python train.py --num_hidden_layers=14 --hidden_size=256 --n_experts=12 --experts_per_token=1 --d_expert=480 --d_shared_expert=0 --hidden_act="swiglu" --moe_layers=[1, 3, 5, 7, 9, 11, 13] --router_score="softmax" --normalize_top_k=false --routed_scale=1.0 --balance_loss=0.00271 --balance_bias=true --router_z_loss=0.0001 --router_noise=0.05 --init_std_router=0.00874 --lr_router=0.00143 --vocab_size=32768 --norm="rmsnorm" --norm_eps=1e-05 --tie_word_embeddings=false --optimizer="soap_variant" --learning_rate=0.00577 --beta1=0.95 --beta2=0.95 --batch_tokens=65536 --max_seq_len=512 --train_tokens=292200000 --max_steps=4459 --dataset="wikipedia_en"
Below are experts of layer 7 (counted from 0) of a mixture-of-experts language model. Rows are named down (a neuron's output weights, with its number) and show model dimensions 0-63. Each number is 200 + 30 x the weight over its row's rms, rounded and kept within 0 to 999.
Before each expert's rows: "comes before" lists some tokens at least twice as common just after its tokens as in all text. This comes from a sample of Wikipedia text that the model never trained on. Tokens count by the router's weight.

# expert 2
comes before: " the", " a", " to", " his", " by", " that"
down0,178,254,177,185,196,210,170,177,151,182,200,230,223,181,220,200,234,222,223,183,228,186,234,155,278,208,153,183,147,181,215,212,168,188,226,218,228,141,187,214,183,187,206,220,185,200,183,164,190,192,182,198,233,246,196,144,192,200,245,166,213,190,168,236
down1,158,230,208,187,205,216,227,246,216,242,157,203,193,181,189,191,150,201,229,198,213,225,168,214,196,207,199,212,189,139,165,256,158,186,226,199,182,242,134,202,210,236,237,170,172,226,217,202,202,219,201,214,254,243,196,202,193,162,212,126,200,228,167,185
down2,183,235,145,181,233,236,208,234,213,203,148,198,137,217,188,202,159,200,206,151,168,205,183,205,163,178,203,216,219,167,257,175,203,239,168,211,232,222,217,202,234,261,229,183,210,295,207,188,187,151,182,209,198,166,194,209,252,143,180,201,218,203,222,259
down3,189,259,191,195,217,220,220,162,220,214,163,161,214,240,217,192,242,204,182,169,185,180,170,206,233,194,260,201,184,195,190,182,227,216,167,131,219,166,146,164,202,140,140,182,214,216,160,201,185,207,191,211,126,234,179,226,167,190,205,199,195,182,147,207
down4,205,232,131,244,205,192,243,207,161,208,207,272,203,222,215,228,206,215,207,176,202,261,216,231,184,211,175,217,201,166,253,213,241,220,179,227,213,200,198,202,224,243,181,235,180,206,183,149,186,154,261,187,158,209,217,250,212,197,209,185,184,111,262,143
down5,197,218,219,158,248,181,251,227,276,213,251,201,209,205,219,155,168,221,180,184,229,208,185,214,193,219,175,187,187,183,177,173,215,211,213,230,234,195,247,232,200,194,208,177,154,241,220,212,214,171,199,220,171,191,174,198,223,164,195,195,205,131,182,228
down6,194,160,170,247,179,194,146,178,193,122,197,176,189,245,206,200,214,189,197,213,209,223,241,190,247,201,169,184,173,173,181,185,162,182,183,145,211,209,198,177,203,200,194,221,195,213,203,217,190,191,192,218,192,213,160,209,174,194,209,159,198,174,208,198
down7,238,190,222,180,167,239,157,193,233,143,185,174,189,224,217,210,194,243,196,203,190,199,167,179,220,172,180,177,220,207,145,161,191,171,163,187,210,186,189,262,232,153,209,242,173,226,168,235,219,247,150,180,206,206,211,208,203,213,209,200,179,246,244,222
down8,191,214,210,222,201,257,275,174,230,217,192,187,192,170,202,179,232,182,207,185,191,189,229,193,211,243,180,176,204,223,276,207,137,162,195,173,209,243,190,200,196,220,221,247,196,167,178,207,176,211,195,214,212,196,175,223,239,244,176,214,156,195,171,213
down9,235,246,206,223,200,211,209,177,192,210,241,190,157,187,219,178,190,180,209,170,209,203,236,175,204,236,207,213,144,186,221,161,165,182,221,151,170,207,251,160,182,213,221,220,148,201,214,233,173,147,247,179,213,208,192,243,135,228,168,189,182,213,215,225
down10,203,185,208,208,191,174,220,259,171,194,231,230,201,234,211,180,181,178,176,276,192,151,151,219,232,179,264,208,183,174,176,192,133,167,189,237,151,199,163,162,169,215,206,220,175,215,188,199,226,180,243,207,207,217,172,205,269,199,234,172,119,186,196,178
down11,157,194,283,228,207,187,192,165,232,175,233,199,211,240,198,151,248,173,233,227,241,230,166,179,210,248,225,201,222,216,204,185,212,218,238,202,264,194,193,216,240,197,214,168,159,196,154,206,206,181,170,174,202,186,209,198,177,245,212,178,193,221,139,185
down12,230,177,201,171,207,199,203,204,232,191,210,194,167,239,192,243,230,230,220,233,225,201,227,157,207,213,188,231,172,220,207,201,171,181,185,236,178,149,178,193,230,182,188,133,178,223,183,201,182,178,201,172,192,231,171,182,210,207,192,199,226,237,222,227
down13,228,224,224,203,220,177,203,185,219,197,213,164,201,249,199,243,237,172,213,204,185,237,236,203,214,182,217,161,186,239,157,184,228,249,221,168,227,184,188,225,190,185,200,205,258,216,195,259,195,195,187,259,138,196,184,136,206,195,189,222,192,243,170,182

# expert 1
comes before: " a", " the", " was", " also", " an", " is"
down0,171,173,251,178,176,277,190,208,218,171,181,218,199,220,170,199,212,199,201,192,233,175,224,196,189,217,180,176,234,185,184,179,217,191,192,210,224,219,225,233,229,213,180,195,194,171,204,188,120,181,197,210,196,213,220,183,173,197,232,193,217,185,167,289
down1,196,220,231,188,185,143,203,161,153,229,203,213,167,163,177,162,238,169,138,184,152,189,215,222,205,211,178,266,204,221,221,208,207,196,206,196,171,203,213,201,193,204,216,249,182,196,177,198,257,237,209,202,188,202,229,196,170,245,223,235,204,171,134,196
down2,225,208,166,239,190,214,211,174,182,186,195,223,182,183,189,239,231,232,209,130,238,159,268,213,217,232,247,222,192,197,200,148,176,214,220,161,204,146,198,218,184,187,180,256,290,163,182,223,167,184,184,164,205,225,165,161,210,192,195,194,195,190,190,188
down3,210,213,208,214,213,177,196,224,178,182,196,182,196,182,192,113,208,216,224,196,173,223,219,184,186,202,216,182,211,205,176,211,190,220,199,223,183,235,203,241,151,214,176,214,200,198,162,242,238,213,269,204,231,150,206,255,191,224,214,213,184,181,245,243
down4,206,202,223,210,215,167,177,263,213,240,145,200,237,250,154,173,221,227,201,191,203,156,231,231,169,229,155,199,191,199,227,137,175,208,209,221,240,174,171,169,199,225,226,171,195,234,158,196,177,198,201,243,217,183,217,201,230,151,212,205,225,189,217,200
down5,243,169,146,248,258,206,210,233,214,275,227,179,131,202,217,182,257,172,186,206,210,187,159,246,163,202,182,189,214,205,200,183,198,260,245,155,128,236,204,220,286,188,125,213,208,241,208,193,145,196,182,206,230,235,196,185,204,174,158,173,256,168,207,190
down6,225,196,277,215,166,214,185,175,230,243,179,238,144,201,199,216,237,210,207,268,157,165,159,192,218,187,227,186,209,175,219,189,165,169,180,208,211,151,217,187,236,205,229,161,180,194,224,169,120,203,172,220,209,204,171,228,176,137,233,178,266,183,176,210
down7,200,285,206,215,222,227,173,228,206,209,239,244,194,195,195,154,204,181,203,145,180,236,135,201,197,163,174,192,186,181,204,189,248,204,200,228,173,148,185,180,161,174,201,171,170,273,181,206,237,203,211,220,193,134,153,176,176,193,154,191,248,218,241,271
down8,168,190,204,194,196,170,245,264,186,221,191,174,214,201,213,165,195,237,174,226,210,241,186,209,185,154,156,207,241,191,242,251,235,115,203,153,225,209,189,221,126,209,242,188,217,198,226,181,211,200,202,148,225,199,217,175,232,233,156,203,203,191,218,171
down9,214,237,181,166,212,210,197,186,166,215,168,164,193,210,182,213,169,228,189,202,240,173,196,239,212,157,125,183,183,214,181,234,234,223,172,180,156,201,160,191,242,203,268,205,219,236,198,130,207,226,231,220,228,162,161,197,172,221,238,194,168,172,222,232
down10,164,212,236,154,218,198,229,260,197,174,162,199,200,184,184,192,221,131,236,183,149,202,189,178,179,191,190,199,186,273,216,192,250,200,228,225,191,155,155,176,232,231,162,205,179,228,221,214,228,217,230,181,192,252,252,191,178,204,190,219,217,222,204,181
down11,170,218,190,222,164,198,180,179,150,229,171,198,216,229,249,142,228,163,157,204,111,206,164,158,228,182,181,233,219,227,182,180,256,224,243,243,180,219,220,185,242,202,189,159,194,184,185,191,188,207,167,194,246,169,224,223,221,215,204,216,162,229,186,198
down12,207,266,203,192,179,194,157,137,167,193,192,201,207,186,174,148,186,230,195,184,244,205,153,198,240,234,246,169,195,237,189,174,166,226,220,192,207,214,187,224,280,234,247,191,177,224,248,193,207,186,173,213,197,209,205,182,201,221,168,155,195,207,216,220
down13,186,206,229,185,190,220,230,207,177,238,156,216,234,161,200,180,178,211,187,219,262,226,185,245,184,164,202,188,186,184,247,163,154,256,242,204,172,240,230,191,166,187,228,250,167,195,126,193,227,179,204,211,230,198,111,242,196,194,227,240,188,177,185,251

# expert 9
comes before: " |", ":", " (", " |\n", "\n", " of"
down0,180,239,169,207,181,201,241,229,132,159,192,245,219,210,207,196,181,199,190,194,200,181,168,191,173,191,144,175,227,203,156,179,213,252,209,209,232,223,221,177,242,145,233,200,219,191,208,154,228,201,114,176,230,224,184,174,168,201,121,175,186,178,180,214
down1,190,257,238,192,267,206,209,207,234,237,163,196,217,227,213,215,177,188,188,214,203,155,219,191,168,226,200,217,213,282,193,178,204,252,205,190,235,227,242,172,190,225,177,210,180,245,193,164,224,190,238,261,163,158,239,178,216,179,201,199,269,155,179,223
down2,179,272,148,246,170,215,213,205,183,155,183,241,174,150,214,207,227,219,188,230,206,184,175,152,261,195,170,187,204,148,194,262,195,236,178,241,222,175,193,211,226,198,168,229,166,211,184,163,187,222,151,218,238,212,263,253,182,183,234,173,207,188,220,228
down3,192,224,228,197,178,271,128,180,208,206,186,238,192,199,167,161,203,174,171,167,169,228,191,149,192,187,149,167,208,184,175,253,126,210,162,218,250,184,208,229,195,173,184,180,225,212,234,188,176,193,203,252,215,216,185,233,207,222,233,223,184,200,188,235
down4,199,157,166,176,210,235,158,175,209,206,227,180,209,191,194,167,204,177,164,196,179,203,164,215,227,182,154,158,145,208,203,203,216,231,227,216,145,203,222,193,202,240,248,163,187,220,227,203,185,233,213,258,180,239,165,265,217,188,181,178,216,246,185,202
down5,215,210,177,209,229,229,219,230,153,257,204,214,213,189,201,167,196,210,259,241,172,194,181,189,214,202,170,236,213,178,220,276,198,209,224,202,167,163,215,162,206,202,200,213,249,191,141,189,181,258,206,184,175,178,202,234,249,210,194,220,180,216,219,205
down6,200,233,214,201,170,189,193,169,217,236,183,227,216,201,151,162,130,247,193,176,261,149,190,185,187,119,169,172,175,195,183,211,215,259,217,250,147,181,214,223,161,176,217,210,241,222,157,230,169,211,182,185,180,210,225,232,188,203,232,235,140,155,235,214
down7,204,233,258,185,172,223,223,207,190,176,206,200,235,146,194,196,198,162,184,203,195,158,130,172,222,171,220,188,116,184,186,231,265,221,168,223,168,189,222,227,200,235,178,167,241,184,134,161,237,167,174,183,186,165,151,173,232,225,158,145,216,164,210,180
down8,153,212,197,157,166,212,181,195,209,219,188,162,155,238,176,195,226,161,142,191,241,194,158,141,274,210,196,192,162,249,171,193,177,252,193,229,199,246,235,194,204,244,237,204,206,198,198,195,210,200,215,222,209,169,213,164,240,165,214,184,222,194,151,244
down9,215,192,208,169,178,208,183,186,194,224,214,201,187,196,229,170,190,207,238,185,225,151,208,177,248,227,200,209,146,229,258,262,204,197,199,201,230,198,229,244,213,140,236,201,182,241,170,191,190,197,207,197,229,171,195,249,148,168,228,210,242,221,201,160
down10,187,197,195,199,144,222,169,215,178,181,219,228,179,203,210,130,172,230,177,203,232,248,203,195,196,191,251,224,176,98,184,198,199,212,214,239,226,182,230,225,217,209,194,166,201,196,246,210,173,197,198,239,168,205,224,184,162,249,202,207,162,218,219,195
down11,244,190,174,196,141,209,172,159,221,232,249,237,218,212,226,212,234,169,175,153,204,179,210,182,220,221,151,224,212,218,189,238,164,179,167,146,182,209,188,131,143,223,196,210,176,213,191,192,233,187,162,174,176,199,160,168,226,204,212,228,175,307,206,235
down12,237,191,204,213,265,185,218,223,194,202,169,226,191,219,239,184,219,187,192,188,183,241,190,209,240,188,213,207,150,227,198,217,167,241,208,255,228,246,215,198,158,166,215,184,219,206,204,166,209,170,279,180,204,202,175,206,216,167,188,221,193,227,287,141
down13,251,191,228,242,148,171,199,265,210,191,199,205,191,185,170,177,156,158,223,273,211,179,185,178,208,173,212,173,141,204,178,200,274,209,211,179,198,168,207,219,237,227,195,269,228,160,220,178,209,204,204,187,226,217,172,239,164,205,223,228,172,187,213,182

# expert 0
comes before: "9", "0", "8", "7", "6", "5"
down0,200,233,203,232,186,198,185,245,128,181,206,180,180,224,190,233,198,152,239,170,195,170,243,258,228,233,155,206,231,196,144,220,193,166,200,204,183,240,199,250,223,226,198,180,205,172,218,176,193,212,232,187,166,176,250,209,232,185,244,160,216,182,199,195
down1,129,214,192,199,152,202,171,165,171,132,279,191,218,186,204,222,173,190,197,192,208,257,147,162,157,199,210,211,230,222,204,187,205,210,135,153,189,236,129,207,189,180,169,236,201,197,194,192,242,209,215,194,198,225,220,195,138,212,167,190,204,181,204,266
down2,209,217,234,229,203,185,176,247,281,159,219,192,228,272,187,150,231,207,148,204,122,234,146,191,265,156,235,184,212,209,172,172,263,185,203,213,188,245,254,232,206,184,175,207,168,202,238,205,182,228,177,251,213,243,197,220,153,225,182,237,197,184,165,205
down3,202,203,209,162,208,213,245,240,151,251,218,170,181,198,206,169,190,196,152,196,272,230,178,184,203,215,165,213,246,197,197,111,209,210,218,153,181,226,269,152,214,250,158,203,223,172,243,255,206,201,219,227,181,215,178,216,147,180,201,187,170,209,168,222
down4,168,221,220,207,263,234,174,178,174,234,226,131,201,202,221,247,207,234,193,175,197,209,185,196,197,213,202,265,212,221,227,170,204,211,170,173,188,171,196,162,121,231,193,233,179,211,214,228,188,133,199,157,191,164,251,124,163,205,197,202,219,193,148,178
down5,121,156,184,237,204,157,234,222,159,176,222,210,223,208,184,236,198,235,248,121,173,214,256,131,213,234,193,178,182,222,233,176,220,159,208,195,210,238,206,188,183,271,202,195,220,225,198,129,179,223,193,219,191,175,228,172,176,176,180,221,224,247,226,190
down6,193,228,206,197,172,202,235,230,165,189,163,199,193,206,208,239,130,238,221,196,230,142,228,248,207,202,209,207,137,195,210,166,179,179,194,190,170,163,168,243,180,194,211,189,155,223,182,213,181,176,240,175,166,196,244,196,193,173,218,211,215,244,192,201
down7,206,222,143,214,224,191,231,207,212,220,188,140,206,237,197,174,156,183,245,210,190,153,195,208,224,231,217,228,198,178,218,158,271,252,185,217,248,178,118,156,166,201,199,147,226,178,208,208,199,207,184,164,199,215,231,161,205,252,139,196,210,194,229,196
down8,188,189,225,214,212,203,227,215,194,197,232,214,213,212,227,235,190,218,238,192,201,180,251,186,192,243,179,206,147,201,153,150,172,181,190,199,166,212,197,160,223,220,192,178,201,171,198,198,183,246,129,197,183,224,228,209,206,190,249,209,241,215,257,252
down9,189,191,198,186,225,208,194,202,202,187,183,206,212,214,175,217,187,223,189,239,188,237,179,181,225,206,229,157,180,200,194,220,150,184,297,212,188,176,229,232,237,166,226,264,224,188,160,147,185,195,123,193,215,243,168,188,176,216,165,249,172,220,201,191
down10,239,202,175,201,139,260,161,204,219,258,193,163,220,212,175,224,220,239,229,211,186,165,216,245,180,228,203,236,218,205,238,187,190,172,238,161,198,213,204,187,214,164,246,198,190,213,159,173,210,193,201,225,202,197,151,204,187,223,191,147,231,169,158,201
down11,179,197,218,220,218,220,206,214,268,207,144,181,238,163,281,160,238,214,212,161,142,146,211,175,265,160,171,193,148,217,208,241,222,225,178,156,209,205,250,184,195,192,228,158,190,197,216,227,128,235,159,226,245,167,227,204,222,228,229,220,200,177,177,248
down12,167,184,187,176,232,234,204,170,193,177,172,242,225,259,224,182,200,176,159,174,170,183,152,143,239,243,183,185,195,265,183,177,204,163,194,220,184,212,202,202,246,201,189,225,233,208,220,245,223,197,226,162,183,175,150,225,227,206,174,171,212,210,160,203
down13,146,200,249,153,187,192,198,260,183,195,185,232,250,211,230,180,253,164,261,213,200,173,192,210,241,217,230,211,221,171,254,273,192,182,184,207,169,194,195,209,234,192,224,206,181,108,190,215,205,178,217,178,207,149,216,202,217,146,153,181,181,209,252,238

# expert 5
comes before: " |", "–", "0", ".", ")", " |\n"
down0,168,184,185,236,202,164,221,208,126,227,188,189,194,274,142,219,199,159,197,170,220,204,257,210,229,197,228,195,176,185,124,183,127,247,187,200,232,229,217,189,217,198,197,206,221,158,131,195,237,168,257,167,218,195,186,194,242,197,179,183,241,179,180,195
down1,163,249,194,221,215,173,157,196,222,258,172,230,200,178,213,202,199,201,230,154,177,215,212,181,203,194,192,210,194,166,246,193,171,193,276,204,186,163,219,226,214,228,211,182,198,210,188,146,212,198,183,223,205,196,185,201,204,178,216,220,181,155,220,176
down2,224,166,199,248,149,189,139,190,225,172,172,166,226,184,181,165,214,236,209,209,146,210,148,103,159,220,162,197,213,215,193,189,203,223,183,187,249,195,191,235,233,232,183,190,195,193,223,190,211,195,219,255,208,218,202,183,181,217,213,211,199,232,198,184
down3,210,120,188,225,186,186,187,205,222,214,181,230,159,212,254,173,211,208,209,214,213,249,149,184,186,198,199,222,196,241,200,187,212,166,175,221,176,199,203,203,180,262,222,228,206,201,214,240,220,211,192,241,250,194,220,176,223,195,219,221,243,223,208,183
down4,219,206,181,141,162,243,185,184,236,200,220,194,163,215,245,179,215,191,187,238,184,282,194,223,172,178,158,150,212,198,213,248,176,216,225,189,186,217,190,216,176,227,233,218,212,213,191,225,235,196,190,179,123,189,193,210,187,205,168,171,222,185,223,168
down5,205,170,203,227,176,233,159,222,180,209,191,173,162,214,219,149,165,154,186,189,278,209,198,153,198,251,173,188,237,234,187,191,189,210,159,176,245,252,244,183,233,207,246,194,230,198,194,165,191,209,243,187,193,256,204,200,232,154,194,190,170,191,178,194
down6,156,212,169,197,238,186,173,202,198,202,242,196,214,183,196,160,179,178,234,231,179,198,239,224,184,179,205,229,150,141,215,247,203,173,218,226,195,180,256,171,161,228,195,170,181,220,244,226,190,232,249,164,197,164,176,192,229,203,197,205,202,206,157,167
down7,187,200,208,193,206,175,158,226,240,175,209,167,160,255,172,201,234,224,229,228,245,238,188,282,198,172,202,205,204,152,229,215,178,255,198,239,202,154,176,160,194,207,228,187,150,179,227,232,232,202,183,193,216,200,184,135,203,205,235,219,179,244,222,132
down8,219,238,189,198,205,229,165,206,166,175,151,240,240,225,197,205,167,182,124,180,199,242,184,189,171,268,202,202,201,172,166,240,150,248,230,194,186,219,252,191,232,216,243,215,207,155,177,150,195,189,219,179,171,206,209,243,243,210,192,182,237,214,164,200
down9,198,271,247,197,240,192,193,196,210,240,187,203,206,160,212,193,198,192,245,165,195,208,177,171,223,253,232,200,141,207,199,177,221,238,171,187,180,243,192,237,213,185,189,175,198,178,168,248,208,191,224,179,210,170,240,207,211,215,233,176,174,191,175,218
down10,175,209,211,228,249,142,233,178,200,143,178,211,187,219,217,237,227,176,152,180,232,191,212,223,219,211,205,168,243,161,190,198,194,172,191,191,162,142,208,181,209,224,245,236,251,162,210,172,175,173,143,184,209,171,241,201,180,193,211,194,174,178,198,234
down11,195,226,153,169,207,242,157,184,190,212,181,223,182,204,165,169,198,246,292,165,219,199,237,165,214,193,197,168,203,203,196,189,151,221,184,183,169,238,202,182,133,215,158,192,184,190,201,206,146,227,206,259,165,205,174,201,229,152,206,212,170,222,221,250
down12,234,217,222,194,177,216,121,187,133,226,178,196,178,250,186,158,208,202,200,181,199,193,245,243,147,220,213,186,269,177,194,182,205,187,210,236,232,201,194,212,225,235,189,173,172,138,191,165,188,154,182,180,154,201,160,229,159,183,128,206,227,207,144,226
down13,213,201,197,234,167,219,148,241,241,180,203,149,227,196,169,205,201,183,179,186,150,196,219,226,214,244,220,205,220,183,201,172,222,243,186,182,198,193,179,182,221,210,188,189,205,190,260,114,198,221,223,220,214,226,203,276,218,229,248,210,174,209,175,181

# expert 3
comes before: "1", "2", "3", "4", "5", "6"
down0,191,206,181,199,212,148,210,214,202,184,225,157,148,188,192,252,205,206,214,215,207,213,192,261,202,135,182,240,142,199,165,175,175,221,201,214,165,144,200,241,191,213,149,173,176,235,196,159,206,217,130,145,230,211,202,170,239,213,203,182,191,268,209,203
down1,183,234,243,157,212,198,193,189,214,163,177,229,178,205,178,199,184,219,176,212,228,178,184,178,234,193,239,155,160,200,199,209,273,266,202,232,256,223,210,234,176,213,188,177,189,210,259,180,189,181,152,173,235,243,167,178,241,240,189,226,182,233,243,257
down2,196,185,236,146,155,165,220,235,199,195,261,183,193,161,260,224,191,222,217,241,195,219,204,212,206,206,212,208,196,168,116,165,209,207,173,216,207,141,238,188,195,196,215,182,204,182,215,221,190,233,212,224,202,192,211,197,212,178,259,227,187,186,206,172
down3,227,215,196,223,253,165,235,184,199,206,232,209,242,237,212,174,209,287,249,160,216,180,171,226,179,193,188,241,167,172,210,284,159,231,198,170,206,189,217,217,183,167,218,245,231,223,212,207,179,192,205,255,200,222,236,201,180,187,232,143,199,222,255,145
down4,231,185,191,247,177,192,215,173,199,210,235,207,125,170,168,270,258,171,227,214,186,212,234,202,216,192,214,248,177,239,202,187,226,246,157,163,224,151,152,210,210,244,253,179,241,152,194,179,240,192,246,176,164,136,220,224,244,250,187,179,195,218,247,231
down5,162,205,212,198,192,190,242,195,193,188,195,203,203,192,171,173,190,253,195,250,223,179,202,229,186,206,252,231,173,262,153,132,222,206,199,219,224,202,222,213,235,246,202,230,204,243,201,239,160,243,148,187,132,187,202,230,216,168,194,151,169,239,274,173
down6,209,202,168,176,176,152,214,232,214,244,210,130,222,202,208,193,222,175,189,179,219,249,209,189,187,200,183,191,161,203,215,206,185,242,191,151,204,234,243,218,210,193,147,168,161,239,225,253,192,202,230,195,224,207,247,184,191,214,182,172,203,248,162,175
down7,198,183,211,182,155,223,194,224,222,205,213,196,188,199,174,79,179,160,183,206,157,181,249,213,163,207,193,179,193,187,220,234,169,229,224,192,162,173,225,203,156,241,174,182,207,212,240,261,212,217,156,182,233,197,181,201,206,213,182,192,206,217,172,205
down8,220,171,216,158,206,239,188,193,137,235,220,214,225,255,249,161,230,180,163,141,195,258,190,131,201,183,205,169,310,201,219,220,123,229,187,194,227,173,223,198,178,197,188,247,180,181,184,215,184,154,221,210,154,177,189,197,154,194,240,182,218,205,243,170
down9,190,232,198,191,182,196,208,192,228,272,246,209,193,140,234,228,267,195,236,213,209,231,210,220,195,207,180,209,156,243,221,229,196,206,208,194,178,170,203,157,181,228,197,177,185,195,219,161,222,180,264,188,216,207,193,210,227,180,219,200,172,233,215,241
down10,263,183,141,250,203,186,220,217,197,168,201,215,175,179,121,169,223,248,242,176,150,255,139,180,120,193,199,235,194,192,173,168,184,189,194,190,167,209,172,191,216,200,160,202,180,209,171,200,200,174,174,192,218,204,154,209,246,200,118,262,196,205,164,206
down11,152,184,185,198,179,186,178,239,173,190,202,182,255,234,191,231,189,233,205,171,228,207,203,219,216,267,170,189,212,210,247,194,190,198,178,185,194,165,195,262,182,165,152,252,210,183,205,204,241,209,204,145,164,227,197,147,239,233,121,240,230,223,178,235
down12,121,227,210,193,199,263,217,227,182,264,172,171,164,180,200,209,238,181,231,181,228,163,223,233,214,228,201,192,245,226,222,163,165,201,156,224,247,175,188,217,213,194,229,217,203,242,201,215,185,202,175,186,226,203,195,214,173,230,201,173,193,205,132,170
down13,261,191,158,219,170,217,234,290,136,182,191,178,183,202,162,211,158,254,168,219,201,225,216,189,152,149,173,265,210,202,194,195,201,173,208,209,167,205,188,197,208,286,205,171,169,192,235,203,177,200,161,208,229,166,254,171,200,142,211,221,203,224,262,191

# expert 10
comes before: " of", ",", ".", " in", " and", ".\n\n"
down0,188,238,208,214,236,285,238,217,199,169,135,222,208,223,155,256,173,193,184,158,215,239,168,208,188,158,196,204,203,191,211,223,183,187,238,208,197,205,213,200,155,176,235,209,194,244,203,187,176,219,220,262,237,195,217,228,190,187,108,227,205,187,156,162
down1,163,230,163,193,203,242,223,195,176,183,229,186,186,229,221,170,247,219,226,234,205,240,184,151,191,155,148,202,145,178,177,240,230,191,174,250,177,197,244,182,195,192,197,227,179,191,205,233,175,226,197,179,237,191,237,184,198,219,208,148,179,256,161,227
down2,160,184,224,204,199,179,172,195,151,249,218,211,209,233,204,164,205,184,225,233,204,176,158,250,147,196,194,146,170,213,131,231,186,201,227,159,220,191,185,200,206,222,237,187,213,184,195,217,203,177,230,199,165,212,220,195,176,233,183,158,205,206,221,192
down3,173,230,178,190,204,211,173,221,160,208,193,191,166,217,188,200,215,247,248,203,202,200,228,198,120,139,187,133,207,183,200,217,237,221,226,197,149,208,209,206,191,216,181,130,200,202,183,190,233,217,195,214,129,170,191,220,163,218,214,193,175,165,149,213
down4,260,180,203,167,241,174,238,232,192,261,195,188,225,220,182,193,180,198,195,154,252,248,224,178,181,167,188,179,209,172,200,187,191,185,131,191,218,149,158,161,212,234,185,164,185,234,195,233,212,238,200,209,222,205,199,202,224,154,222,233,198,181,202,181
down5,191,182,233,192,171,172,210,234,158,224,241,165,210,153,187,215,145,185,142,218,202,207,189,229,142,213,151,206,220,213,202,228,176,177,230,215,183,198,227,207,227,211,250,213,237,214,252,170,219,197,192,216,165,234,179,294,191,202,182,229,193,170,232,235
down6,228,202,204,190,219,215,256,205,190,213,171,175,160,231,198,157,185,180,260,188,174,207,213,208,170,232,184,168,171,172,122,158,210,161,166,242,210,159,218,178,184,244,175,191,211,202,184,164,170,229,206,136,199,245,245,217,205,191,217,220,195,170,253,183
down7,244,197,194,191,165,210,221,245,176,257,209,220,161,205,208,141,159,224,204,181,188,154,195,215,143,151,186,215,185,196,185,138,204,240,213,238,228,209,171,202,195,201,200,225,226,199,214,218,226,258,177,242,130,157,169,222,188,229,169,181,219,228,185,168
down8,167,261,201,245,247,188,173,200,194,250,152,194,167,256,192,253,209,230,243,194,189,187,225,251,238,176,195,139,233,212,172,174,216,252,200,218,197,176,197,170,190,157,188,207,184,182,176,181,175,202,193,175,225,203,237,164,118,201,146,237,265,218,214,198
down9,220,230,189,252,218,193,207,188,203,246,233,189,229,172,196,214,199,218,202,241,178,236,202,190,188,267,241,226,203,146,201,204,114,175,213,148,187,158,188,205,155,223,226,233,217,191,245,199,193,186,235,157,182,179,139,214,185,228,206,190,195,148,202,184
down10,136,248,229,140,208,238,182,203,205,221,193,218,161,237,177,235,268,204,218,202,214,273,177,217,131,208,229,229,170,200,180,209,180,211,226,209,190,160,185,190,197,202,179,187,195,257,151,187,202,223,186,223,201,186,261,158,212,177,179,247,182,190,220,190
down11,208,183,206,209,240,215,275,178,244,217,141,187,178,158,210,178,216,195,205,199,199,191,272,208,181,267,192,170,162,203,194,217,185,185,190,212,185,191,197,192,203,173,247,158,113,199,205,205,198,194,236,220,212,247,202,213,212,186,162,237,177,237,264,215
down12,160,217,224,200,221,202,192,189,192,180,206,231,228,193,230,209,170,195,192,190,198,241,235,158,195,180,130,243,233,201,196,211,186,228,243,195,226,254,228,214,234,202,224,185,263,188,202,147,243,224,160,250,182,190,205,191,218,152,179,226,205,173,150,226
down13,189,164,225,231,205,204,212,194,230,238,188,189,176,225,195,211,191,198,191,218,226,197,139,235,219,202,249,191,155,162,227,206,210,166,237,186,223,206,171,244,220,199,222,206,223,218,168,185,249,223,164,175,207,210,226,164,218,227,156,197,140,218,182,243